Experts of a small language model.
Size: width 192, vocabulary 10941.
Experts: 128 experts in each of 10 layers, 4 picks a token, a sigmoid router.
Training: a variant of Muon for the experts, 440M tokens, 1811 steps.
Below are experts of layer 3 (counted from 0) of a mixture-of-experts language model. Rows are named router (the router's row for the expert), gate (a neuron's input weights, with its number), up (a neuron's input weights, with its number) and show model dimensions 0-191. Each number is 50 + 15 x the weight over its row's rms, rounded and kept within 0 to 99.
Before each expert's rows: "mostly gets" lists some tokens that are sent to it at least half of the time; "comes after" lists some tokens at least twice as common just before its tokens as in all text. This comes from a sample of Wikipedia text that the model never trained on. Tokens count by the router's weight.

# expert 61
mostly gets: "–2;", "–3;", "–1;", " 1–0;", "–0;", " —;"
comes after: " ", " 0", " —", " 1", " 2", "1"
router:32 67 50 58 46 77 35 45 31 54 41 38 78 76 56 27 42 49 30 43 45 39 49 76 84 78 44 50 56 34 61 22 37 54 63 29 51 29 54 22 40 45 47 52 62 74 41 60 56 55 20 61 42 53 69 57 40 38 67 62 64 59 54 36 24 56 36 69 65 51 50 65 70 40 82 70 72 53 85 61 62 45 45 40 40 56 46 36 35 63 61 52 71 00 64 36 34 50 33 64 66 69 61 34 47 42 74 55 61 25 61 27 68 60 49 53 46 80 51 53 54 69 60 47 71 84 68 60 63 62 49 35 58 50 53 34 44 47 57 46 74 38 43 49 46 76 50 67 49 33 67 24 64 50 53 44 53 67 33 50 53 50 49 60 67 48 27 38 46 52 75 40 34 47 54 56 74 66 37 72 50 41 63 51 68 59 56 45 51 37 60 68
gate3:67 54 69 28 31 58 59 57 63 55 35 64 31 63 17 35 87 44 71 34 46 50 35 62 74 25 72 61 61 55 54 30 33 46 29 61 69 72 55 71 44 38 18 66 57 32 54 59 38 42 43 57 57 56 74 44 38 55 63 56 28 44 54 45 69 27 52 45 76 52 40 36 76 70 81 56 48 52 22 48 66 33 38 60 37 59 70 55 38 49 52 46 69 53 60 71 47 24 44 48 49 55 62 58 37 48 63 42 67 60 54 37 09 50 55 39 33 69 51 34 43 40 34 38 32 31 55 59 44 49 62 54 33 63 27 75 47 47 83 30 77 83 43 53 62 35 40 51 64 73 46 58 68 52 48 39 55 61 38 51 58 64 35 48 23 49 87 57 46 61 67 45 50 54 44 35 57 63 68 66 38 75 22 58 65 67 79 50 44 60 50 30
up3:65 75 47 39 63 36 59 40 38 87 62 55 39 46 52 35 68 45 80 51 60 47 30 54 68 60 46 63 40 26 34 41 62 67 30 38 55 51 58 49 48 64 36 31 27 47 63 40 49 49 80 56 81 57 49 61 63 43 38 50 65 67 30 32 51 39 74 35 45 70 36 34 34 24 32 24 39 35 66 68 75 52 32 48 82 31 61 52 61 47 70 47 24 43 52 37 48 53 58 46 36 57 55 39 38 57 61 47 52 40 43 58 28 44 54 46 36 18 52 71 54 39 44 60 41 53 56 39 60 29 24 53 42 31 57 48 40 52 64 36 37 17 48 39 07 48 38 54 56 48 38 63 45 47 66 58 26 79 88 70 64 61 53 16 28 47 84 44 55 76 59 40 66 40 51 59 74 41 75 64 29 44 29 48 29 45 30 56 53 51 61 44
gate4:55 64 42 43 54 54 30 60 30 65 20 43 66 52 51 53 64 64 48 69 07 66 57 30 67 82 56 50 69 42 49 62 41 43 62 67 56 52 51 42 62 65 36 59 72 70 39 60 27 61 54 37 38 84 39 52 53 52 69 80 40 50 45 74 32 67 50 47 38 61 50 77 55 51 51 38 61 44 31 45 36 53 50 37 15 58 35 38 31 47 60 48 46 23 21 66 38 56 38 68 55 09 48 45 81 44 40 61 56 66 63 36 39 51 47 54 68 61 57 53 31 57 43 75 46 86 41 55 23 80 42 50 64 50 47 49 66 55 54 56 56 70 64 58 61 59 50 33 42 41 44 49 52 66 54 69 44 30 27 73 43 37 41 44 60 42 47 50 46 63 42 74 48 54 55 61 81 12 50 47 63 49 27 47 57 68 99 47 19 51 62 41
up4:45 55 53 46 83 66 50 59 80 53 52 53 34 32 63 34 53 66 69 54 35 54 33 56 35 36 53 86 69 58 51 48 63 63 29 43 59 65 24 49 64 62 37 43 36 56 45 34 39 46 40 38 28 30 48 50 32 47 60 57 56 55 43 36 45 59 58 40 73 61 45 39 65 35 23 40 41 79 61 55 47 39 16 86 68 55 40 24 68 40 60 94 24 59 48 63 31 18 54 20 51 62 53 73 56 29 45 48 36 59 67 52 41 52 59 41 46 48 38 48 25 45 67 73 62 44 31 63 34 41 24 63 25 44 63 50 33 28 60 46 54 64 51 47 48 49 59 20 51 41 28 40 30 50 61 40 68 70 59 53 53 50 52 38 57 61 58 16 39 54 43 84 46 70 74 59 22 39 46 60 47 33 70 27 51 72 53 62 76 30 53 69
gate5:62 52 25 64 81 30 31 74 55 53 31 55 51 29 46 67 53 64 31 36 34 61 56 41 50 61 60 30 19 46 63 67 56 47 36 60 46 38 67 28 41 62 47 63 55 50 61 24 13 63 50 32 44 60 65 51 76 62 53 72 44 50 25 39 45 40 13 69 35 36 57 64 18 55 40 56 45 41 40 45 54 48 43 27 65 69 45 12 38 76 64 53 54 49 58 36 55 36 32 54 61 41 39 63 23 50 46 57 57 74 35 56 20 48 37 61 48 82 74 50 49 36 36 46 46 42 37 34 50 46 49 42 40 50 58 34 08 54 47 36 60 36 46 68 36 63 42 69 59 35 56 54 62 51 26 48 44 45 50 48 49 50 81 74 58 47 68 26 32 52 33 33 46 74 58 57 75 49 37 74 65 32 81 36 33 68 48 31 48 67 58 75
up5:24 46 56 34 50 35 53 41 60 48 79 34 49 57 59 66 09 26 54 60 59 11 17 45 69 53 43 84 17 36 34 63 46 49 77 43 49 39 39 45 45 58 53 37 35 32 64 49 60 18 76 62 44 44 48 69 65 51 50 46 58 46 47 49 54 46 62 74 43 24 57 41 63 44 46 45 49 67 27 72 44 46 37 57 58 30 65 48 71 73 59 75 55 17 57 47 66 57 26 64 58 56 23 59 58 36 59 47 72 33 73 34 62 49 61 48 51 51 65 57 46 43 54 66 60 87 30 61 57 51 54 36 22 54 49 67 66 41 83 59 56 53 29 39 43 72 67 61 34 19 25 24 56 52 72 47 66 38 33 35 47 54 70 33 76 34 50 41 62 66 41 60 68 43 39 67 38 63 36 52 55 71 35 63 52 52 39 38 57 47 46 33
gate6:52 52 37 41 71 68 49 36 46 43 28 66 50 48 56 56 48 37 08 59 62 73 55 70 76 35 60 41 43 60 28 13 24 77 69 81 57 54 51 64 63 59 43 56 16 73 37 63 64 50 42 42 29 70 51 64 49 85 47 33 74 71 40 83 67 53 19 46 30 57 20 73 84 53 55 37 43 51 63 33 57 43 49 61 56 36 55 56 77 61 41 49 34 66 37 37 50 37 61 59 20 53 56 56 27 32 69 49 33 71 25 77 53 33 59 49 56 53 54 43 32 28 56 64 53 54 49 44 51 58 65 38 30 35 47 50 52 57 62 41 43 36 69 59 38 28 51 52 38 35 48 34 55 65 43 67 82 55 57 61 35 55 41 42 45 36 55 51 33 37 49 50 61 45 18 61 52 45 31 15 45 57 75 64 66 39 53 51 41 68 43 53
up6:51 63 36 60 91 49 50 73 78 37 54 43 65 32 73 34 40 41 27 59 50 18 50 74 46 40 71 54 56 75 67 42 27 55 27 60 75 70 43 33 56 54 45 36 47 64 59 62 45 43 50 29 56 42 74 34 65 73 61 53 42 31 52 54 60 37 48 53 33 42 41 53 34 71 33 60 56 37 76 43 72 48 41 74 39 40 48 50 65 36 38 55 38 91 44 11 53 39 85 49 45 56 65 53 46 59 48 57 58 57 29 53 65 40 44 71 43 12 60 89 70 42 76 54 13 70 54 44 26 46 56 40 30 59 61 52 42 51 63 57 36 64 65 76 34 40 33 63 64 84 46 57 46 56 57 47 37 45 53 67 44 42 43 49 60 63 68 64 56 37 62 57 54 71 43 58 43 45 83 57 38 37 37 40 82 49 55 60 43 38 47 45
gate7:51 45 44 31 53 61 70 49 27 52 40 27 72 28 81 68 44 47 44 62 71 65 46 48 51 38 58 64 35 79 28 51 30 93 37 38 53 43 06 56 53 56 26 54 53 47 43 73 99 35 45 30 50 35 56 52 59 64 61 52 50 60 69 38 58 42 61 68 81 43 09 80 66 42 72 61 45 57 49 54 76 51 59 57 59 41 73 59 44 74 46 34 49 43 63 41 48 39 55 41 54 54 44 69 47 39 59 68 48 39 55 66 52 45 57 55 11 55 57 50 95 62 67 46 41 81 15 48 69 44 28 69 62 43 40 40 55 39 46 55 40 54 47 48 83 76 54 35 40 53 71 48 27 45 65 29 60 52 49 61 57 57 57 47 53 61 58 53 69 61 66 41 34 60 39 57 49 35 63 54 29 52 43 51 56 32 51 44 46 43 42 30
up7:54 50 62 76 83 43 65 56 46 40 51 30 55 31 59 45 48 38 41 53 58 50 15 41 45 34 13 42 51 52 39 48 47 47 47 24 44 44 55 43 59 47 42 35 53 48 46 54 75 37 31 50 42 55 37 57 57 32 52 71 69 58 35 45 28 65 45 46 36 47 34 38 15 39 43 20 71 64 34 65 59 66 22 45 65 48 68 24 50 49 21 54 39 36 39 59 30 71 75 52 54 52 36 68 63 45 31 46 58 76 39 61 58 36 13 60 66 43 64 61 58 58 34 25 39 70 60 50 58 26 47 26 22 08 48 51 47 68 60 55 46 56 39 64 33 72 58 45 47 78 48 17 76 56 39 48 52 40 79 57 66 61 33 69 35 70 93 38 55 63 42 24 55 35 39 64 58 51 48 39 35 57 35 49 56 49 31 33 63 39 49 55

# expert 75
mostly gets: "|", " MF", " FW", " DF", " @", "10."
comes after: "\n", " ", " 1", " 2", " 3", " 4"
router:23 69 34 37 35 41 23 48 43 66 40 51 59 65 64 61 48 41 66 44 43 50 18 80 68 69 56 54 43 26 64 24 56 59 79 59 79 56 59 38 41 49 50 70 43 58 56 44 50 51 41 42 77 34 80 68 55 44 77 49 65 37 41 10 48 56 47 83 65 46 41 48 48 25 76 82 63 53 93 43 57 71 69 51 51 89 52 39 47 55 58 52 71 35 51 45 48 65 44 64 43 73 65 57 41 43 53 39 53 59 56 57 66 46 26 40 75 42 33 44 72 45 58 42 57 58 41 49 24 24 58 23 65 67 50 41 39 48 55 38 49 55 61 59 34 50 50 79 55 48 85 40 44 31 69 64 49 72 72 75 38 48 42 55 37 48 48 60 41 51 55 66 34 33 44 63 65 52 62 54 48 55 61 68 43 77 57 59 23 55 61 76
gate3:38 48 71 43 34 49 49 62 59 46 48 42 53 44 74 53 40 67 75 44 49 41 27 27 45 54 52 47 69 26 37 58 55 46 41 67 59 83 47 52 29 52 57 83 68 30 63 55 27 78 49 37 50 57 49 53 70 49 43 58 71 44 44 42 52 47 22 48 69 75 49 43 53 54 52 16 47 47 27 56 57 45 33 53 49 61 68 41 50 76 46 41 47 39 33 59 57 30 48 50 38 52 55 31 50 64 40 41 50 54 72 30 85 41 61 68 70 58 21 53 39 56 17 34 67 67 31 34 31 64 30 81 54 38 58 41 37 68 59 31 43 49 51 70 60 64 74 29 25 57 65 43 72 75 32 73 55 45 61 73 76 64 52 57 39 31 40 52 77 35 83 62 42 83 48 51 40 38 55 31 60 14 59 73 57 47 55 41 15 52 60 46
up3:57 33 84 54 47 63 53 31 43 66 53 65 83 45 44 57 82 64 50 71 56 59 64 33 21 35 40 54 44 59 38 57 79 58 48 52 57 40 21 67 50 84 42 55 45 41 51 54 62 63 58 83 35 35 64 44 59 64 43 45 42 31 38 57 73 50 66 23 53 39 59 82 60 43 27 46 49 35 35 52 61 58 46 54 50 35 57 30 71 70 60 54 24 47 61 37 51 50 71 42 33 59 48 34 66 60 61 24 26 65 38 71 62 49 60 39 38 45 63 56 49 19 63 34 51 49 67 49 39 13 67 57 56 50 58 49 65 61 56 39 53 50 31 43 38 53 70 23 11 50 72 73 89 70 24 19 40 46 40 32 38 64 35 62 48 66 46 52 46 56 66 62 74 33 34 27 58 35 51 59 45 44 56 63 39 60 57 54 47 66 29 74
gate4:70 71 43 41 43 51 45 55 57 51 85 42 55 33 56 60 50 49 32 38 53 35 56 49 59 44 64 49 37 47 35 45 36 57 56 46 34 28 45 13 77 60 53 67 31 42 64 45 71 76 50 59 45 57 50 63 46 32 58 72 52 56 46 60 90 04 82 44 32 66 30 51 83 62 19 67 68 51 63 57 61 48 43 24 71 81 49 36 59 69 55 41 59 55 49 41 61 68 53 57 49 67 79 48 50 61 39 46 01 57 43 67 56 61 20 59 40 38 49 64 57 32 61 55 47 49 46 55 27 44 31 49 59 55 54 44 50 51 53 45 65 48 66 47 31 59 45 54 82 48 47 56 54 65 52 60 29 63 25 53 47 52 42 24 51 31 41 54 61 69 85 47 25 46 40 31 54 49 49 33 69 37 95 53 64 26 63 29 58 35 43 55
up4:66 62 37 56 51 27 46 70 15 55 55 76 18 79 35 43 52 71 83 48 72 64 78 33 38 56 52 46 39 44 47 53 65 34 27 82 47 45 32 62 38 55 64 64 79 66 62 42 63 49 46 43 84 59 20 39 25 52 49 61 87 62 69 03 28 52 64 70 62 39 55 46 30 64 42 61 34 59 40 41 44 67 67 30 53 52 34 42 68 50 40 52 50 61 40 38 38 63 42 60 64 40 53 58 52 48 80 37 55 60 42 33 24 52 44 28 53 28 46 50 52 40 47 42 74 33 56 64 64 40 68 61 61 45 47 41 58 57 35 25 30 59 77 52 64 68 66 45 49 47 67 61 54 31 52 47 26 55 57 54 46 50 49 55 07 55 32 52 48 33 40 65 52 10 55 49 55 64 44 50 65 43 72 47 27 42 41 46 47 37 43 62
gate5:55 53 52 26 53 54 40 63 51 48 23 67 40 66 49 51 50 29 32 57 69 45 62 99 59 39 72 61 59 76 26 53 28 67 73 51 56 73 59 80 58 38 21 54 31 64 68 47 53 76 40 40 56 50 99 45 51 70 50 52 47 44 61 43 69 50 44 73 48 65 42 38 61 44 47 47 65 49 58 68 49 67 31 33 82 66 37 46 40 46 40 57 77 54 75 56 58 62 40 40 46 69 65 73 30 51 80 07 68 60 62 42 51 46 41 61 59 37 33 48 42 33 66 77 44 43 28 67 38 65 34 51 47 37 44 72 28 46 51 46 28 53 47 37 56 29 54 53 71 57 55 52 33 47 35 49 54 55 42 42 48 30 20 58 51 69 29 66 35 37 58 38 38 49 70 29 47 48 61 66 70 81 48 64 52 34 47 58 28 29 60 64
up5:35 49 40 58 42 62 32 40 44 54 54 42 45 66 47 34 20 57 23 34 79 48 59 47 51 48 50 59 68 38 59 51 57 43 48 56 52 24 32 58 29 45 68 78 38 51 34 60 50 40 38 53 43 47 66 35 21 70 59 46 52 41 67 50 51 53 54 52 72 56 61 45 36 40 50 68 30 71 41 30 61 63 59 49 69 68 29 52 46 72 45 69 36 53 50 65 74 47 61 40 50 37 63 69 61 68 64 45 43 77 67 28 08 46 54 50 88 38 02 54 66 16 53 50 48 29 35 31 62 35 44 64 43 46 30 47 48 51 31 77 40 40 39 50 57 49 48 39 26 27 52 26 37 54 48 47 53 43 17 22 27 34 73 74 70 69 36 53 38 37 35 23 52 51 25 53 30 51 49 56 59 48 45 39 38 32 27 73 55 23 25 57
gate6:58 25 84 44 73 62 50 54 62 59 46 77 73 60 26 56 48 40 57 81 26 34 69 81 49 41 62 49 59 68 41 66 32 43 50 67 57 57 50 40 35 42 86 61 62 47 38 57 54 43 63 77 58 74 51 27 43 53 44 66 37 55 60 65 54 41 48 40 52 37 64 46 25 61 47 44 47 74 49 39 48 14 80 48 72 50 51 54 36 33 44 55 53 44 31 42 50 34 54 33 54 34 26 83 38 37 63 17 20 56 64 56 72 67 50 58 40 51 47 69 43 51 54 34 33 36 33 26 55 59 44 51 70 36 55 68 43 47 51 50 33 40 59 61 39 37 18 69 85 40 32 61 30 46 72 54 40 56 21 42 56 65 60 46 58 89 44 57 65 85 31 46 68 52 33 51 40 52 30 63 54 44 37 52 52 28 62 83 54 58 61 51
up6:23 68 45 37 51 39 54 54 32 41 70 48 13 46 39 22 23 35 44 37 66 72 45 63 59 36 56 42 36 49 30 46 44 42 27 46 35 43 72 33 60 67 42 49 56 70 55 36 19 38 70 43 35 40 47 73 69 71 57 20 51 50 69 41 44 70 50 33 42 76 51 36 73 58 59 40 53 57 49 53 67 55 65 80 96 56 71 61 30 39 54 18 41 26 84 41 37 74 53 53 54 63 71 20 48 50 45 47 61 36 59 59 66 42 51 66 55 55 53 40 55 57 52 60 57 48 64 46 26 62 59 39 59 45 56 72 41 47 27 61 70 39 37 54 09 74 75 42 35 48 80 48 56 46 42 48 31 56 27 69 40 54 49 63 40 42 58 64 54 70 50 30 76 71 69 41 69 51 39 71 40 48 63 38 62 26 41 45 51 56 60 67
gate7:61 37 73 60 29 63 46 75 46 48 35 72 41 60 46 63 22 33 71 48 44 78 40 40 61 49 34 90 50 56 63 45 48 26 36 71 56 69 48 62 44 58 53 34 86 10 69 28 47 50 37 37 55 65 42 65 60 55 43 34 56 40 61 72 46 48 25 33 62 40 45 65 47 55 64 36 39 45 57 41 48 65 26 79 52 49 18 40 44 61 48 68 51 56 59 37 59 65 46 70 61 43 26 53 54 31 57 25 37 39 55 45 43 27 61 48 42 46 48 36 70 80 35 72 35 62 35 26 27 46 61 44 30 38 69 49 35 48 62 50 37 45 48 69 42 39 78 22 64 50 24 48 76 64 41 22 60 62 69 66 62 33 28 45 69 36 29 76 51 50 48 68 61 76 27 38 54 45 18 56 54 52 43 48 53 49 49 77 53 45 46 35
up7:48 81 48 68 46 42 86 53 40 36 72 70 32 62 28 45 50 59 66 47 66 64 37 42 47 44 84 42 64 41 55 34 40 40 69 58 50 40 47 33 76 19 77 50 69 66 67 31 29 69 45 40 44 68 69 50 57 36 67 43 42 45 56 35 39 19 60 62 50 74 55 42 54 61 30 35 23 47 57 27 57 29 74 51 59 41 41 65 31 22 55 45 57 48 53 41 31 26 42 49 46 50 39 58 45 48 29 49 36 54 38 49 44 46 42 71 43 58 52 56 67 60 66 74 66 42 43 46 31 54 23 45 48 43 62 46 45 35 69 34 65 41 16 54 53 51 63 41 84 23 48 65 52 45 80 68 44 60 50 59 51 54 37 60 25 36 80 79 61 65 59 33 51 87 24 74 51 47 43 59 75 44 57 68 55 20 71 64 50 54 61 31

# expert 42
mostly gets: " dis", " pre", " re", " inter", " ex", " comm"
comes after: " a", " and", " the", " to", " an", " his"
router:58 33 74 43 56 42 57 50 26 54 26 37 68 56 56 30 52 53 36 41 35 45 75 70 73 52 57 59 66 49 74 78 65 47 56 38 48 35 39 33 62 44 49 66 49 61 48 49 71 55 35 50 46 33 99 35 61 30 67 71 41 55 71 40 62 36 42 53 61 38 57 57 72 21 61 54 63 26 62 40 41 45 56 38 39 55 81 54 49 16 53 53 46 44 64 40 27 88 46 39 54 81 46 69 34 40 67 26 33 31 51 42 59 32 40 54 27 55 57 37 53 78 60 63 82 60 42 51 47 38 44 55 53 45 73 46 35 41 66 26 59 41 72 48 42 55 63 54 38 34 68 52 60 58 39 73 51 59 56 95 43 32 22 35 62 69 57 38 34 24 59 52 72 52 43 34 43 39 44 59 51 31 75 38 47 57 57 73 21 49 57 59
gate3:51 69 55 23 49 55 61 38 37 34 75 66 66 38 71 53 34 20 61 42 08 19 34 68 41 33 38 64 46 48 67 45 62 47 72 45 47 30 35 56 44 56 71 42 78 33 43 55 45 80 41 43 65 48 45 18 50 29 39 39 52 79 73 33 45 42 51 65 72 38 40 47 37 58 67 13 64 54 44 46 28 13 73 59 53 50 60 49 75 51 59 46 31 51 64 32 29 63 57 61 71 60 20 66 44 65 63 51 27 52 47 56 45 29 41 43 49 59 48 27 42 52 69 65 64 36 64 74 42 43 41 73 42 53 78 20 45 56 38 60 40 33 27 45 73 38 65 60 63 75 73 30 56 67 35 82 58 65 57 48 44 54 35 56 79 48 55 65 50 47 46 30 55 72 48 43 46 44 63 43 59 49 48 37 48 50 66 75 57 52 51 47
up3:30 36 42 34 42 69 46 41 46 27 60 38 26 50 63 48 72 42 54 46 40 50 47 73 57 58 43 58 32 34 39 59 66 43 71 70 40 23 36 43 41 87 44 48 50 48 60 47 83 65 63 54 46 44 49 54 58 49 30 73 37 71 43 48 61 30 31 19 60 55 47 64 46 59 21 41 67 71 39 39 68 46 49 39 63 37 49 51 42 31 34 60 59 09 53 55 67 40 85 72 47 73 63 64 54 80 62 47 39 52 40 53 34 77 40 69 71 67 40 61 20 33 16 34 76 54 54 34 48 46 52 58 65 68 61 54 60 39 52 59 54 76 59 53 31 21 92 66 63 59 25 44 38 59 42 43 64 59 25 47 22 33 45 44 73 63 50 53 73 74 58 45 58 50 66 57 52 31 67 63 64 24 54 58 47 63 48 45 54 48 49 73
gate4:43 41 54 62 60 52 56 38 70 33 47 40 31 55 64 31 54 38 73 77 47 44 64 57 21 58 43 52 41 72 71 61 46 52 44 44 81 54 55 48 51 24 31 32 30 54 57 61 70 46 57 55 43 42 72 54 43 38 51 41 50 26 64 51 37 72 32 37 87 50 75 82 53 30 24 87 44 63 33 51 43 36 28 34 44 46 72 48 62 60 87 21 50 55 30 44 60 44 55 44 70 47 48 51 34 55 32 41 48 49 37 61 77 74 43 62 42 55 32 83 62 76 44 69 69 46 27 62 67 60 40 55 40 69 25 67 75 34 49 32 50 59 35 45 38 32 55 62 46 14 38 39 50 38 52 57 52 55 44 58 64 41 39 41 72 73 69 53 45 52 44 52 40 54 38 60 31 55 20 67 50 29 68 15 55 47 60 23 66 33 55 46
up4:63 59 69 51 81 59 57 40 68 68 51 17 37 66 66 34 35 66 61 62 53 71 48 61 72 44 58 35 41 41 20 57 46 42 31 50 57 50 42 21 52 40 48 30 46 55 70 59 59 36 41 32 40 50 43 58 32 39 51 64 59 48 20 56 55 63 59 62 65 71 58 62 32 45 65 76 07 62 39 23 59 78 60 62 61 55 23 57 33 48 30 49 51 38 50 43 56 43 68 81 57 46 34 52 68 49 50 48 23 23 55 56 27 40 23 51 38 52 59 56 58 66 48 72 50 76 54 41 51 60 77 58 43 53 69 58 59 28 45 48 58 43 19 70 66 87 53 38 72 74 59 30 32 51 45 60 63 43 34 51 51 77 59 65 80 48 75 37 43 58 21 50 42 48 70 24 59 72 69 34 42 51 48 37 55 54 47 55 57 62 74 76
gate5:51 44 66 29 56 66 34 37 51 53 77 53 53 40 26 62 52 49 17 61 44 76 53 45 87 33 45 86 65 33 45 48 48 42 55 66 60 41 50 63 63 56 78 87 35 58 42 71 55 78 07 54 32 59 57 31 75 55 66 54 41 55 66 42 70 36 70 54 41 55 44 37 49 52 56 37 67 54 43 33 60 71 60 71 03 26 92 76 28 51 38 61 66 43 37 45 56 56 74 55 71 28 46 31 43 46 33 42 49 71 70 63 54 50 63 47 63 80 42 49 60 40 57 62 51 58 41 45 34 65 43 46 55 71 44 57 64 21 69 47 66 73 59 67 61 31 41 41 56 43 55 41 62 52 50 54 45 35 47 62 41 58 72 60 45 38 43 84 52 36 64 47 38 67 47 36 33 31 61 59 73 48 63 62 47 59 60 68 43 48 65 65
up5:71 35 36 50 26 63 81 49 55 48 23 30 69 62 64 85 69 43 50 59 22 25 65 43 42 42 39 30 39 46 35 49 46 30 60 36 48 69 56 62 72 22 35 33 25 22 56 43 58 62 54 29 79 51 42 69 52 48 20 50 86 38 58 66 70 75 37 19 60 37 53 36 47 43 56 38 65 45 60 37 53 29 48 31 52 18 41 31 64 32 46 34 39 30 66 44 51 66 40 41 50 56 47 61 40 27 64 59 64 49 31 31 63 67 48 26 63 45 46 15 39 41 50 44 27 59 72 58 60 51 52 37 57 41 62 52 43 71 31 44 53 55 41 51 41 52 50 55 37 56 44 44 59 52 62 76 34 44 48 29 70 34 39 78 37 58 74 61 49 25 86 57 31 36 57 57 56 27 60 32 61 58 63 42 39 34 63 69 51 73 51 39
gate6:56 43 46 18 59 47 67 36 62 18 59 24 78 49 55 62 21 42 59 38 57 48 75 39 54 54 51 18 48 44 53 44 53 46 33 45 57 25 42 53 37 49 61 42 55 53 35 54 43 72 45 50 53 70 51 16 60 49 49 38 45 61 55 53 16 31 53 49 84 55 73 28 64 66 51 66 51 29 54 32 31 61 52 44 36 66 36 44 35 45 69 52 39 27 66 55 39 39 29 60 40 65 52 64 52 66 68 55 55 30 48 53 37 47 79 41 45 36 51 74 71 61 68 59 64 38 53 29 56 76 44 70 25 54 66 53 75 51 47 10 47 38 57 53 35 49 75 32 48 39 38 50 48 52 41 71 24 45 66 74 94 23 25 40 53 73 34 38 52 46 50 54 35 57 28 77 59 76 41 48 64 20 80 42 38 63 44 49 40 63 58 62
up6:45 50 57 39 47 75 70 50 54 35 60 33 63 70 68 52 48 52 65 72 62 37 68 44 60 65 39 50 56 40 54 55 57 71 35 58 35 64 52 54 76 62 53 38 53 26 73 69 46 16 58 33 63 66 62 34 56 55 44 59 64 52 67 65 74 37 37 69 38 67 48 72 38 42 70 61 41 32 63 12 16 13 46 55 29 37 48 62 72 83 41 53 35 44 81 43 36 55 52 26 47 69 49 57 46 55 33 74 71 63 53 78 68 45 45 34 64 53 55 43 32 48 48 56 52 54 54 48 69 54 57 38 35 38 58 43 49 17 44 65 59 34 44 65 55 59 46 50 34 50 46 55 39 11 43 93 33 48 50 41 49 40 36 36 60 54 52 43 45 45 69 60 23 61 40 38 40 54 66 59 31 25 92 76 28 54 65 67 23 61 43 63
gate7:64 25 65 46 49 32 34 21 61 39 60 56 37 81 55 55 56 67 40 47 52 32 60 68 55 41 50 87 45 63 50 47 29 47 57 47 40 48 29 57 56 55 48 63 43 53 74 32 36 54 38 72 62 52 63 39 22 60 42 45 81 54 39 22 43 45 17 32 38 51 51 27 66 31 43 34 33 44 59 53 52 40 62 63 23 70 61 44 23 61 52 65 54 50 30 59 16 57 48 69 50 54 47 56 83 33 49 33 58 55 32 55 63 36 50 47 44 50 68 52 61 58 45 47 36 31 48 58 50 48 50 63 53 79 71 39 49 32 27 58 57 31 47 63 48 73 18 72 78 48 01 33 62 24 33 39 44 64 60 70 53 60 27 76 37 65 60 72 57 48 29 55 67 71 36 63 78 60 53 19 47 59 61 35 49 68 55 69 34 51 39 56
up7:34 50 42 33 53 44 80 47 35 41 42 39 61 63 67 48 42 52 47 68 59 65 47 31 33 47 42 61 63 66 47 64 57 53 31 63 49 98 53 75 55 52 55 38 74 57 37 24 62 61 54 40 53 69 62 50 58 52 59 61 38 41 42 61 64 52 28 59 56 74 44 69 35 75 71 62 50 35 44 70 35 46 59 73 48 57 46 65 64 40 83 52 46 50 72 57 54 50 52 21 68 86 35 29 45 35 51 37 40 90 56 73 35 72 60 44 75 65 78 85 63 63 50 74 37 51 57 46 47 44 53 47 14 44 49 41 34 66 45 56 36 53 46 58 60 42 42 54 69 60 65 45 70 64 46 60 69 45 48 53 47 51 76 43 56 89 89 13 54 80 51 43 65 35 19 33 43 58 50 32 47 49 69 45 55 41 47 69 54 44 71 47